Below are experts of layer 10 (counted from 0) of a mixture-of-experts language model. Rows are named router (the router's row for the expert), down (a neuron's output weights, with its number) and show model dimensions 0-127. Each number is 128 + 32 x the weight over its row's rms, rounded and kept within 0 to 255. Numbers have three digits each.
After each expert's rows: a language model's description of what the expert responds to. This comes from a sample of Wikipedia text that the model never trained on.

# expert 24
router:133168138116121086147173150158141185097104091136134181090175110114107168158146158078160116175093064069167134089176181129132140167111135118153127084149101162135154118072184137112105134093178085144147138093181098178156127140181106155092139119168115053120160114131097116124107179109144165109137081113100155181102139100142137134114096122105122175158102091170185163180127083155081149075131
down0:153132128090107153136136112165091151125114133101150145150168128173101097137058109174083103184153119155174174121164075148157115091170077127137149106070110126153156137135095141123088167115108128117113098063106145145130084092105145173067122157103136083138129115149140155085147153103098182036154149145128185107176153089133085126200151166110090115162144148137054125166050150093111105146136
down1:144181131169142073128161105101082168127112107173134130108065119195121149148179155136121117118153176120135151162118109206171120084122108062216175177123155089076154100143093166140128124134115100128081158142119032137162122132112182124070188152198169138220123107125188136170151135122127136125134121129137140120135130132133093136102113131139136148165135163133111107144122153090108132099088
Biography connectives, list items

# expert 12
router:154174134108096102130183156117145136134099133143164158085155112114090152178158173106163093159133074075132120068167174164102067163094114113135091087155086147105133086069179121098074133076158076140142113098126088171144142140172123156105121110188115073116147077143098122114121155133154164111154106133079182151124181094113139121103072126083127172117119113172163159172135085173087155078134
down0:160114134065098129162127116141138117146136124090163136128155069122067094158116124174164151118115119222134157086154053101139129097108128126159141125109177147158118113138094107148161129146151134152193108125104143171147068108202143093183083112099114103127095173164169147118086130152130118162179066122192116092156154125161171122123111090080116185140205125125092095141121138160122146172069
down1:174145137142113113116127151091063165100122140099173122069152126114185125131026133118153131153093121159132139102166152121122096177173077164153144097190089124152097086121082124096127189104075093155152147110149130107096119116097182197073167172126101078142137126100118132102161138103098110114149088139089157084160126096169097120066104156125090161118123110135138078172107179130095068090133
Table line breaks

# expert 3
router:129165135113106072122169171142169112100091085116175160081176119102086171177147160102170098165129133101136115072117182130099117153092145112119098128135087143157135101066171100089122176081180102105152164099153086174155165154175104179081134100154107085102143126151105117123082171108159156108144092101096155169095150084094152097086098158072129159105133086184137148160158091170106117092162
down0:124091105118137174076168141114128143119116075130144172217126121149118068088146083136134154155119141197136140174124131153119167161164117160109108117135132178146214076143110170077055085128110082077094195147106158153142159168121138136170146145085106099099114074119148151078120118135123119112151139162102146151152164127169163120159117147134170167218063130142156083135135141135121145138160
down1:141121110151106127085095132107060090147169147130089202139141088162131109098142116133081120157069083140124154096183061119122109054171156166126144142115114089157073141143152137127163143128109148178135121156191143161101115082123165172136133094085066151074158175136101130074059120090087113116121125131110157116093117130092110056086104152103105095159086177078099124114167136164110096121116
Mid-word name fragments

# expert 39
router:151155160117119085123187173103175156107094088133167180109160100105108153159157145081161103161124086092122114094133170123123137140093127104155115091149102183176147084073183126112111158069180107131151149100163092175138141174140100175070121112172123096108142111147094111101088165092181130105146053128084163174093151087125115160107083139070148180122122096158149169185158143149085132103137
down0:066144168095188168136116125126111131081090123054058168107089073097125092145119053132111162085099125143154101147149073148118176120065063131165124153159124097159164112101137153092130125115139086111055163125154133132162108124138144141156108150105112111173129118052154138093121155100110187168152156116146132123154157133170129108087120132065074090194146109161121125079131095125145101163161
down1:120100145101149148105129095095106120137150099193099151100074178084146169125111122122083144138125143169084143148150133142109085142092107137166131141172117127140103146159122065122169145134161119132104157172010169187123119159130129043122137056179072086124181104138126182104099136122103190128154085185141150110132128098171201111127127134141160134103137078131151129095114159071138141111158
Pronoun he, sentence ends

# expert 57
router:140152142118127079147175169120136124095075090138173180100187127089089170146153149097146105172152079087140088098131173103101107161083122121155111082154095126123169124079163084096083148084192088127144129086118099172149125152180108153083141148151116112122142088159087129126109158078189148093171075120106178158131175104115145117098087138085114186137118112180169179149165093153122149078107
down0:159122158124177242116113162079134120090106158120144118098137090097168136092112155072120126120134149155083165081074158141139189167166135146128133132142125110163136060145194103133141136093097170079086107129215084113147148119106101091085122164151139105131144111120138110148162128167154171165105119163098173175081098125109111130066141095184160107080146149084179138089138158140152124119117
down1:133130142145095118126060075110139149106157138107084139102106120089145217088093127150109127125089144191120197138116076140163141119112156138084063105149136171180110132109167156164171173150127145095082092175123104153116069104132157148150105154123114132083181170136169128183132116072116120111125187131100049135112107186100099099148172172073125143102101123102106126190118127129164121140080
Table line breaks, stems

# expert 4
router:149152196113145091125161143147180130101087162149150159091146147089098144135175161092153100181091067101141101100131180119120109139093118080148090056134097143166145105081143125093110159088172084133159092066154103162156143134164098162098141135163116109103155090167072123118112162132176149103181096101096165157099152078114157118072096105082127180145156079149167161164129092157091158086132
down0:149125195091160139111149090163073111153111093137180173126177138111123149199042139154145152128098120176095112165121119124150117080140173127153177109124138143134118120090127083083148058112169130152152094180117132121116136146066111159156152082094172170154132166127160128109097152187081088129212150089139159097101124183140048165102080102086140109149174139103135124134126149129136130145144
down1:104110134147155170075186152101087171118139166118138084124104135135111173060115183108116098114116144169148116160165102108187152134179137049097181124142152070158086144133180075126154109133188119111118139135118116139096119129122144166143095090128124136137166101118147142168091134123113087103114112125127063097105140195103106078124203081200106154070162157135168140145157139066095170101123
Directional and position words

# expert 28
router:145162168112135099115185177143159152086099123130137201100167135119105156178171171097175094163125085100139108079135150137136085141103127111158095103145073155171120109094172111092129129068173084132156153092123100166137140172166104175087137098166075116108156106149095130094087171105177153097145066114079171166099153080143132112102083123099138177153126095161173159145141084147083145072123
down0:149177129107137157142147152090118187085155106156138113179133095087155138148137137207096128094089112070128158107079118134150148178151046151141140115070123113129140132175125102084074139117162113098096167058060129077158116140092152098089159093138073186127124114093086153124155166138153102153142119158180174133137102179115121153144128112084097186113070093083126101162126110077132123162127
down1:101143127088079124138144140170173179126097124115196098093147058092085132058176179154103106138096142157151154067128133114158200123073101166126146102167151115118091133093136124148129057143111125111127090159166151130139122131144116123130117125048111094148140117142091171155074070129140084092095112117126100090122178105194160148124205141147133143117139137081109108106182104155078081161127
Digits and modal verbs

# expert 14
router:128149139118076101138164146145182110124084136133141183092167102117101179169172152095147111174121122097137109098171172143138107117088147087166084115159084126123148105072156109090095127066174093115160114069124117150169166161151093160076142132187099093107134101140098138115104157122164170100154068117095169157119164096117177158106102168077143153153135122179192172176134113185114186082115
down0:068092196141108117133134065116124094121126096150120174160109143138119137148128096119150088072199118103138115152112124092124187142133089149186090119151095154101132172089129106167119152126115153135140124133073088178145090078088093085094091123102109069173111138117098179100138111177137105093147102126157132151153137106108141106065147131158091147133100175184168197197156109119194179155080
down1:107118122117121127130113099124127106128161127073102197071147129157146145120177173171126164120157119096111130156158156180065143132105135121156132178108119093140106144141065118176134116064093126129097150139125106128109146108161171179107016175139089092193111079136101122116155127169094175189081091142126058149140134131114121088162097079117095129143140138138072173148062129129100141181102
Time colons and prepositions

# expert 48
router:151148163112144089135159155120173128100090102160130172094166108100074170170162167103144104164119078104164135087150162137122137178097155105156054093119094158133166115086163092113120124077155094137152133105119132166151151154163094136096157115173120081067145120157116122110118177113181176107178103120088167185133134112138143131091088143065133168149149106189194146168120083177080167078134
down0:115130175169157145110208121109151156116141071139126157086101130174057181176104128095168127162178115107106120186157073083130075151118097113163069077157174099147094138120124052098099115197174182097107095100106143087105099119154141177136119142132103092132115117118164163150157121128179103144119123102110158091166102112165164124148123128158182128129163126105123089069133123154059135133154
down1:104139205151123122133171141108115138168082141137112158117109150127171138184178067144102138111097156143123145083119088119123100160101123098072176094140148135140128115177181102108076147120191120124125147119129148123082172156142111168107093162191064112117137148144153133166199137118135044070098119142120094164158102151089142152149133138195145161126050043093122076086117136145143135119128
Lowercase initial letters

# expert 32
router:186157153107126100111165183135177135132078113146142181108150128112109168140175160110176087194122109100144093077134173131117115161097150103147081109134099149124143119060165136100123128082179073137146115096184120158149146140143109166077127098178084081106141118152096113125080161088135162080169097139075164154113154084118170124106087101072123160144148090184151172151131109185098169074137
down0:107117077065128180156135123108119088153159120092159063112148097086109147141178212092168145112125181126131119136116144134125150195170103104115118156117148135116132147094142133076185103141121149102185088117166137194149103142172140117150173146076101089115187104168153062152099165126100092132112096100107157082125127062140159112144119142111105130090094170042159149094144136165080116161122
down1:164141159129152150128123110170099088131065136157141160119171142146078118149125113142169141135134138195159185106186105146041160154147082089111139163168114177133145188156120165128168071086146134135105134153130071124116189181134079123155090120148121122094158115122179128160184202156138175123110154150152113094128144155097139085121077127167118111109099101108188158123097203163151155115093
Surname starts, article phrases

# expert 35
router:162175139114141071132186143151165163119110103132152151104171120112100158180163153098161110172114086066131105105142184142115058146093146123165118081154070141133133110063177116094120128095183095133155127084162152175124152135162090167086143095163123092116138111148084107123112177101142166082160095141080150157126173105128148130084072111079144148148127132187161154186137085167092174099084
down0:204124095074099146164106160117117143134088140142117146139062070104113144169183087059155106044105104155172113143165102078146120150089128195192106095131139072140129093131144162097175122123125110142143150099147091120120128106095116101161118185113144170113194123109126147125133170143152113205099116193122092077099154062077178119164136159145147138147099145120092098144139112143124138117119
down1:155079134099146126129112097104076152093094043088125070103123107141146060152085140109117121141089175154157103101104142172119184185148094098111139186133194088153121055149123161116139122138171151156125132071100126162094082137187147147150123156066110102104118130179120187115088124106145114142168145100194141087111128120120137080129134126090088140131167120132098088195120181176110106101137
Temporal prepositions and breaks

# expert 31
router:146196159108129086125173168158177132129094143145132166115155160100090156155162147101159108161125069109125108098144155141134125142089125104173086091143083155156155111098193099082108158082164082119149139080137086154137178137173087180092144091189111102096144104147093117127098165137138154091186084107083164174119148101116150114103092099097143174185137096175169156164154122180103154064143
down0:115092110192113133152140134202136129110169123212190073073137156112097173088131142144227120092151112138096100102091171084150102078147075116124123126118159167183111123160133166130121164100156125056169144097101148135043167081172145096155113119122100120099142079121127144117151087122107167150123123125154139102082149089123143149109129169170180112162101115116153116137172127113142144090088
down1:100139166155118108154114085140036136178110132140140147098133133129134104112122119135097114120117066119149140104067072098145114113102139168145109102099104055112124153114121119172111130167141070083140169119149090125199052168152132074106126129109110070093163132140154161102123105156185085143192155090194057100070148099091093060142149147133134147148101151119172145133138092099094152147103
Mid-name fragments

# expert 55
router:170179179114137087114181179113167153125075132106160173106149127114102150198173175111157101182120060115135113088150174147125089142095142111139086087132083125091154118080160102106094114096180108131153122104118113159159197149159080167105156140186109105075164106153124127111096144110126162103170094111087159177126170113133171123075083109105131143143129102165185154164149112176100141077152
down0:139083155171140082102101058174195084139134204107173092152096123107169075089162134124128124149112112124066186115115154156171169182103141131171171079177108051152160135131137100167137111142085111135169136138143093121149149064139119080148126123128195161149140157102113123129121174137113101110152166167129065131136110085138088166132117129159123137158155182138144112147107082085120070146102
down1:116136130187099085128155092055126214165074135151155081093081136131158119091146167145126102184128151134105115130156140177105124138171148087108124149134127083156128158075132118107105144080180168136107120119085069138153125120177145126120116165141143102102157079106117135131108162145073112106109155126197103116140116200110064128089099131144121122113026147103082150184117060132127140152168
Word stems before suffixes

# expert 41
router:137163151108154090092161190111162147116101159169155182089171131116100160144187167105151101161127131101159143074106177143110093134107125110143080081140079134146146105069182098115121157082163094137147097082110087170157128157177099151070116081167077095133143115143096125104116183121167176097162091110112161179123133083121131126076098137076131165170156083157148155153109072164108171098116
down0:108166199137112126104108132118161145097073126181112148178136155073101169172111152100133134108116178182138171118041100037116110098107142106119096122125124171142135103128133154083133120104112091089069087087199070162093138134105143141131165126122085148156175093094096161131093110143139154105109104109188143170096171157150117122098094124088195184114142087133153092106141141091126134109085
down1:121164116153156063175143145103078090073148138182112124172155124148108127080133151100136092142146122173117177207131141124168099107163117107073168136122100142184170139090145155091101155172137145133137138125077157106097158106137172138120090140074149162106139136138168078119159170148185161145143209094167118124074154083081140102138075098100093126184117119160154086129157146063168121169126
List-item line breaks

# expert 7
router:131157146122061068136180175122171148087087101154127169094172119106090142127152174081152101178140140096141102088104178136143133162093109142122111094117073152097159117098175118095134134063186084128147139085119108163166140137167074164092120115166110070091140127140107111124068156120137144090154067126105191162130157089121148125110086096103113179150133114193153150184179095169122132083141
down3:077080150078163124141085051159152140072114181166080099126116165103153076080188099105111076114122150113080121115131127109165157095089166123069141129105063143097173171124095085110084116176102132126119122110172132111194134147121100087125095144142147074098090158081135112129124122075154129161146088155160130098102136160096106055124097101143144139107079097106138127143154085100155116193139
down4:122166134121147119082111104090155118120155187138172192131112079165112113088135105135138191129187125135183091094161141059095182144114098117139057124150139106173151144142099155193130153123134176127178070158087151153075134141131130147135142140096078128155162137138144118137076150140143168166104092131146132101128119162071158111118131196142119035147097121124124092130113177148110174156211
Mixed word pieces

# expert 56
router:132147108127117083128178172099146103099092091123149152090181092106092138146173178095151100154122103090181108093141180111115101164092132105153107107140080149143168119095173108088096143081183112120150139095112108178150172159183093180091144122179116095110153121148105117100110151098179153122173076137097175165083150108117207138106092138069141159125134089151178149179148069174088133102103
down0:163187164112097108102155214154119164138097132119144138131108141108159090137117061150082134145142113124135113173110155071087085123118074155176155088134159117114210153130157140152124142120111190158146108150107109127129091064131102144135142089071143068132111159172139076079154127151108111117121092105088110129126098106106133091158096115191084141094105097167095078039174109139165120084159
down1:084082098128150146119145096133054167181149115055115128128101141108132205086079129167162185110141104078138099104117118102070171157159117120138134105122132130159120111136111099125133140105065155053075094102137138120140132088133151071071090158210105087131176095071152138146150138146160131144078111152109095116134091107126052133099128121110110134082113147117073170145100139136147129110196
Numbers and word starts

# expert 27
router:148177159114110075114179172144167149126086106139146149098175113101097164165156160113161092183134086084152082072150169144139082131115119081148105114138103125151168117106183105094091137059173088134166121088145075183147150145180077136096136089165121098110166125166103117109101146137155160108143074152062171167106139107148164126095085110069131171179108100178159151172119111150110136099113
down0:154168093090148190142138073085153130153132094109121121090152106151137095102170174088155122118137107118107114108137115138159125193184097151085113135087093054133099116164087109123084082099163156174096097164167191133175160206178094171106184136116138134173156111140078098152131102089117103139120116113102130081053109210138127126112137146115090155136142092132155160113162150115077155108152
down1:078120077113110155121159166145136136120136151104105154132085135110156130133093102116147088141099107146133112233163071157116079136102098145125205099077149151110130184088162140135103118165170175094128126144079168087148136151100111117128168136155136135122152077152140165194138127166099151151194162109120102170101139102153166155174130183102091202127154174153102158109092203108145172146161
Sentence-subject starts

# expert 22
router:145164162111117082143176169134156131103081114138142183094162146111069159116153167130159104193108121108140109067098163112120090164106136108142084099148057166134149101096184106108110152088161093134155131079100114154158155160162115149100144130176108101063151128140107107100087184124164162093154056114093174190096166108128165095099099113086130166111127125169155181187164128177097145103117
down0:056141158115119135141125137207141092141083085099154110141154150115169143148060135118130125141080136118106145166108126132109114090143102159175134104097103065114164088124110131162179146089132102137108148135122160177143135181171069126100049109071135097090093090154114143173145059148174103193149113129173142104145104146157132128133094110145094112096077139071143032111104112184118123145102
down1:077133152091092129166145156147151081120153161094163209187144131125116107085189182104085101185092136143126187141171153089118111161195106150109161164150140145156110146132140079085141090115195081185136126148130137137094093097139116141137107144108099160139145086145158074123114146140128138189119139063166128204145181160175110123137128171125147121127144165094151087119157154087107185155154
Section starts, biography verbs

# expert 63
router:124157197122093081153165158158169169127082130164121184105156148111110165159170184093140100153130070113129115082148150144111088139098128089142100097133106184172132117085184119079147139061149077140159151082138093156154127152153072154093139123172108105095146102155112114130106171123174147079169097121107173168111147104107150137110083132083132169126141095191160131181129118197092171082153
down0:146108130141176095128143121175135163147066151124115122180131167162129085113138097128156139095154158099168133108155143075098101161068111110041097125116141136088070117107146133150102086152146068093128140111146110157097155224085060179163112069077087146146153182153091102161129122166106160124128152120142105116080122053071150145131106155105101150099120097098148145122152124174101156077147
down1:133156098076102047187131185135105137154159111094116066154119112139148164100126188117174099111083170141128129089129173176129095136150142118096139158143152180114153177056128173076130148140175170136086102160094169140108177139174153154101103134174170122104153211145168124139103171167121072089163141121101159165128134052109096119150104177131144119112106175111158149132133124119127158137089
S-words and years

# expert 13
router:150169163106068090167197164154155131125097147145150186092178116088096175163178169108153118174136086111098113081122178140113101152103122112140100106151066116123136112084159094109160167090176083130161140091163079188150153148156076167097131096174121118122161118134103104127073144151156119115153102116111158179107149084108184133072078115089122167111128114196156140160161123178118108107146
down0:117109128113124136099083169114100165116110149167140121069153114126158104161131120116200088165133045145099118141205102122129087148090205115110137096119120096129133123129153128102127101118136114105146095185184099076105118101135132158186120130097153067156109026144059125119125172166088131169094090136127101150129144112096051104121102114126200135079150091126125096105175111112137162169121
down1:095106138147164123124160172142133154129102093084152141154128062147165135139075111120147194114123121134133141107142118177081120178135137119203128141152154129135058127082133121136111126138113098111162173150092118075104073072114093157141140104102071160177106168112082105127148062153150196146179145096121087079130162147108097088169108163146084151062117151150140081170156141068140137072073
Word endings in names

# expert 59
router:156174173115102085151186155127171121109088100128141186103158135096096177127151188099190117177129112115141088073118150141122093161090124092135085083135083146103175119068172104087075137099161065124141113111159070185139127136149109145081153107179109108099162098152111115121129151132197159098161081130108162171098144087128142136083075140081136156098134136165147156165143086171086148109125
down0:146121082112130106187099106057137148121116190161115097137136163213154092110126113093175069038184173152114072151125140188159136177126130094141106091131103143177146146072089137151118114071091141137100117055137149184130098160096165133137161136134099115084177162106119178124138100112104157105134150183172119115095131096097151144160095108126135086144112111117099156155112098115114101079100
down1:144116129171132146151178146154118109115127149131116130070161113148138151165152163137116138168112154108124117128129137096136119099242105115125126126150081154107189133175126181075089111105097088138172127121157081065158154147100072090121083155078117040174116192149149124088121101086133138142118075156115197152131114119112143108151177124101083085084143113085117094115101198162081120134095
Mid-word and proper-noun pieces

# expert 25
router:138164150117119090149184184133160125095104103131149156115168101117093148191208152108165092189133113094161127081168179123121129149105146094140095099136095114121129116064163120098110163067186091139151132102161106170147164142164075148095131105199108111100149127170074129093091180108153157110148082127102159187127141098164169134089095150094140163162135106182184155153142087147090133099113
down0:114117059176156130065164128079111140108136093115111122122166152143120187087092101115192136164135136164107136128100204118091086157094161156166131119176141191174129098065066136123135104130161097138118091078104175089153079131070158101187171116110152133103100108118123165140144178145089132086093187121163130145161169096180149160166144114095160128120146135112136191135113127180144138100149
down1:051150078135102106134074120168138122124141098138126137109098101183144148136122168143139124081075103115160102132106117162110178136178168153134096121088111132144104082118055130133095082136126136121148159140065173131152127145144116100103127138122148096093062177134080113130172135148101143139070037117070173108139161048161105193133123137142152091154104153129154106097176182175190150119154
Digits and prefixes

# expert 8
router:141170169111078079115166162134172096105093108115152190087153148093086155155151165112139101174163072120141094079106183126117100155107126106144113103107089127168135123096158109114063134063168093127169132097099101154165154141193111176111138102190105108129172088139105111116090142118165144107142064084102178200119173077125147109078104133089136170148133110178165163162140099157109121094137
down0:207081157147109155103094115112166093114086154129140117152101140124149159131140137139102141153183160085126175084089163120158156120119080160107104125124090074095123049097071099173116096123142125122145159102197112098100083133129132167102131127061100097101158126089133106082094147119102204148141100157170116165137162135142073110143128145081096157196078109145146172152098117090203156143093
down1:136142139121134177141107112136163123152129115165130149115123127175102120124123143132120109134202157092100152141153077159113161114118181121148088137085189107158060129145103182104115224116185078172155163139096152181158047104145152051165118088162135171146144104109151114152124169116136158096128155097131161115144172112110139147117122091111099204064174155115138176110070164130153087100116
Section-opening determiners

# expert 20
router:156160120095146078132161170149149103110088113186168162088156108109082188167168167107160119190115128115125097063132159115086086133116138091139089085153083140123145107067160124104104129101185107137157131111123107165163131151177101155077133109171131069109145114157088136136113158110162126084165081160073176180101143083137130112117076139077130154158122097160179162163149096172095125074087
down0:080108126154141161174164082089088161138108139151133090136143153113115154115131135096122092080123052099153122088158102115132079155160109138165126109214157089139146103090076143155119154101103075155162176105134164097152063180111128171089166101112114190163120079086098111093149117151148105117089167103111123116099089149159116125108092149055120121095099110076112196149203133149166136157116
down1:088168135106130108121142116099194172124165126139081077128131121126179099123158096136134175101051183059127136089108071187128137114152097136140097146115070109129095134148120110082184111106169146103118112151157164091074094140075117113175075130115130194113096133084064150120150112138158146129176158093142090150122112216084144161114119135186099151093101110153131116148127085097101177153112
Year ranges and line ends

# expert 0
router:124178133113119084178154148151147128120091091145165173081171132103096181109169164113141103158102069111128105096190171096099128164117144110125081079131103155128192096086190150102152150086172109143157164080149111177158136142177091171067138119176140104116144120169098119107099154106171150072156087144104150178090127125111171137103088132088145155171134085167152153189134112168103125075152
down0:132182154136139117127218166120097114120117095157125113150098094079183136158090197135133142153131106171148163146102152123183121152149149173123103119112087096077079074168098128058152099156127113120111130086141167071158189183085173171130131143166122123118123133114181102174104096111086122111089118154113102061072077181170112128126107139142181158088130124135138141173146144143152143070152
down1:136086114154130102098096105086163148100116049136114153085112144162151200165126192118152151097119113179143093142133142083126172121189163127100059128153146088066102107227143113100109087115120154076134067110132143110085123128114157072096191145105151160148140180157148114093119145109106144109070095175110138092154112094087083162162118136088151144130127155110131179116111111139101154110177
Capital after comma

# expert 42
router:138176142113102068152167160139166121118087101128139186092161120104089151126184152119160101190140099076160114091117186167107078126114152112146119089127096139120148096071171113133117154086173082140174156065159076155184144141162111163091127131161106077128160110144110128096086151134151137093163116121090144172108118093138132114092052134076146187163127097185137150166154092163111158074159
down0:129074156159180137111050182222144172111117152139157122101159120136121144111155168078135169139112066089127089145126120158135100169161149058098100147082146135199098112127056124135118128179108139111130044099134113119089069153117096096044112154107175168119142154135103132105084112115146137123161129111155136146138141167132069165093171172113173116140154137153146115141114144160101107101141
down1:106168088087124135191121061139128112140081081076138189113128106143093085104145142112126160196111081122122127138091153203060171161107095150145161187131152222175118121104157144097076158150124141133122238171088133136101121135149114125124126114094111132180160140150166106088103189099072128122110143130143152135128125139130142164104169111144131163157107116116130145150134101158090180112106
Commas in name lists

# expert 54
router:138143165109077071117180151149164106127094111143157172084168113095087142136187167089173099164117115109125112084165174100126066171114135100129097108124054136156146114100159100116090139062166073117161142103142124169149142162161090153106157121174094106121148094164108127103113155148168170115161087102107154177109145078121151131106066171091129178161149114170154134163124075179088182087131
down0:131179092162119078147148127093121111123067150161117176166109098144142130157109218116152088149203134171111133110139169171137114114114108157102175175124133134118100087104117144165098187131117170142070092163133187106131136106135128146179161159097151072142131082196138107132177120181128113153160069136090134168142086101111129114153130112177109103187112064199084157134118134097093101126147
down1:135150143107091120143123094077129023125146161099125080131095123100139167106203154124184161092104093154087147137180108144170138095133048074137178116148122103159132159135102083140123149117175096152132116129093149128097108133082172160095167103133118068090073138125146144125090127104052096073155127110106209143150133177181191134109159131153153098120110116121136145100119134146116157124072
Line breaks, group plurals

# expert 53
router:163179155118110089129168166149162120125082127156131169106164138117081169141164152121144113181130127104153105104171171113117090128104138127166111071113088161133154128107159110113104151087158104114163145078127109171174212149177084149097143118163114106092180133142088136101093163116185143092154093128069174172109134079128157123092083131079174175138140106158180141181160073175091142089072
down0:116145152187137132166167144095098106117123164096125119092143129167119109131082161117166163148120160055117084140135141113077160156087149144199089229148157142127136142118191140170102100076091129128102099149139135133054126119124122140127088102133082108071191099147140137126163114114119204124135143117151114096135105175138036101152177115096110157137133131066104162146129046154111122134114
down1:117164183086137152125130090139109099220116159113124104189088111137091146074105127088144127075168113200089131094146094113170115120136149099081162116098144166126193126156106178129130106149180111088098114148128076108117176141155141145120158143134061167172184159127124149095133096082113123083164091172122123148084170112092070124130119120097207124177152160126149114113121174105171138173127
Small counts and directions

# expert 58
router:139143157118145088148189174120156135101111111161160181104162103126092176115177160103169112189131095101159094099105181163121112158094132111160088084135100166137163104079169107104117155080172104115153137090130083165151117136162086159073128133186103113127136108149090135110113172118155167101167060121105169173127136112121176138084094149080147161152172105153210156156138104168079147071157
down0:166145093112170115108200168128133114169164138107133134120108139088142132206105174120088139084217119149102161148161126153156163110172083121154073083123122134146093139121110148132099092157107127114114093142188139145153170198097149124092148209101118166106144119183110163169156090112162134125158099102098140051124109157124091087160089157173131153172120111167175078135135185143116151161122
down1:110124113114109123145097103165178132029125158139199177093098119126141160119174085138121063100176119150113132105196112111164144182097170131157162119175147107160036136129109135159134159164091133117103153120231080183137129143071067134098114113097121108166127109143105107151166157111162109126087131123117137107117125199097104097121152102137089104125102166123150092097181130120150099109123
Initial capital F

# expert 6
router:170190149115114071145147170119147127094077098123170202097158142109100178152183153100131099172107096103149092079147163116117114137100146099138128081150082157158173115090181130094130143091172079136153105066161139192133154139157101157097142117179103102102139127155111137108110182107171152087151060133081173180101159083102147134108081131073137159104131115169153157178140134162112159093137
down0:141148134140122131107106113161119113122123159175119120153159133208158153128187173160118087071143162111130146115155103145085151079134108124102164055140160135130180095110190182183148108144152141154167069116147133120060146150127061119145090132102138131150079091147087119122125129180107097111157060117143161173172124100070134137133180077137106064126099105077082176090145100123131149124191
down1:093106140122109137142154148158082116153173077102120127141113138091134163118118035076073098110173143090102107111121137115126117155138089119172115101135195224131112145118118068114101143169112160085150168135099075164071130142149147120113123092188123108130135079129057195139135176080110164123153087136090119086088091153138165114161136176117110103174114086103157162129072118129119108093082
Nationality after "was a"

# expert 46
router:130164148110085063135175161107149117113094084139140165066187119124108172152153185097153108183109056115118114101140177121108106161095129127143086101128096133140123109087162102115149151098169068139157136082138068182125151143134114147070149118167128078112148103157107115103108153136159137116172084147078146178109173072132140121110048120084134184168144134181143144185126086168090147100150
down0:105094116138139114091139091174103132128099096121082113159067102149190169154135104124111146121107105137161229094116123092043148141120150069099185219149142165137119109134107157114119072111128134187116133115152170100088122165129103133131133115125177122148089168069105145151120107170101046149054114129118159095114122090085112083128143135128191080132122124111089139100131112128140098166093
down1:112180148225112163154137172098113070114098168130195148098154116135121148123092080126182155098124142172148104101112118153116184093125141134102177127104162161148158112130057104117134076129135093173128079154146130088079114189124127125113112115144073123179121094167107160124148129061085051144136162154144078145078138086134077119103103122154122160099104084171137134149134152151073131172102
Sentence-final periods

# expert 16
router:142168143112119093132150179150166123126104121141169168106160145086088167163153146084152112171136100089150108108146193127123111140096117101165096063104111129128157104077158095093134126061178092130162144070114142178150171174162093154078132071175103094113163116141084121090103172089154143114144068169073157177102147103105153128093092140078142183152148106163180153157151107171111148074126
down0:125088143106131105192108156155124133176145125146138129110103122117103193089114151124140152138149155100082106077100105156129105077178187128164162162136141142123088111130101056187151187108148140151176130068159140143158118103095078209070127167083159173187113146146108158150116112167117159143153108081136167143107104096124139122141082139183121153163117152070096111141154127162071085166063
down1:106136115112071115123163172149140096111103136108143146073092086086111098184137123129162126128125134172148121109151078183131125173048208126168077196182107086127128114132146167112127059125059110098108082138210139152157126052138121157177162112155116103123151127134142164131115089114150113099087139143099109133089147138075150116128136108119171119190131128093190075118167161102152139111114
Quantifiers and name pieces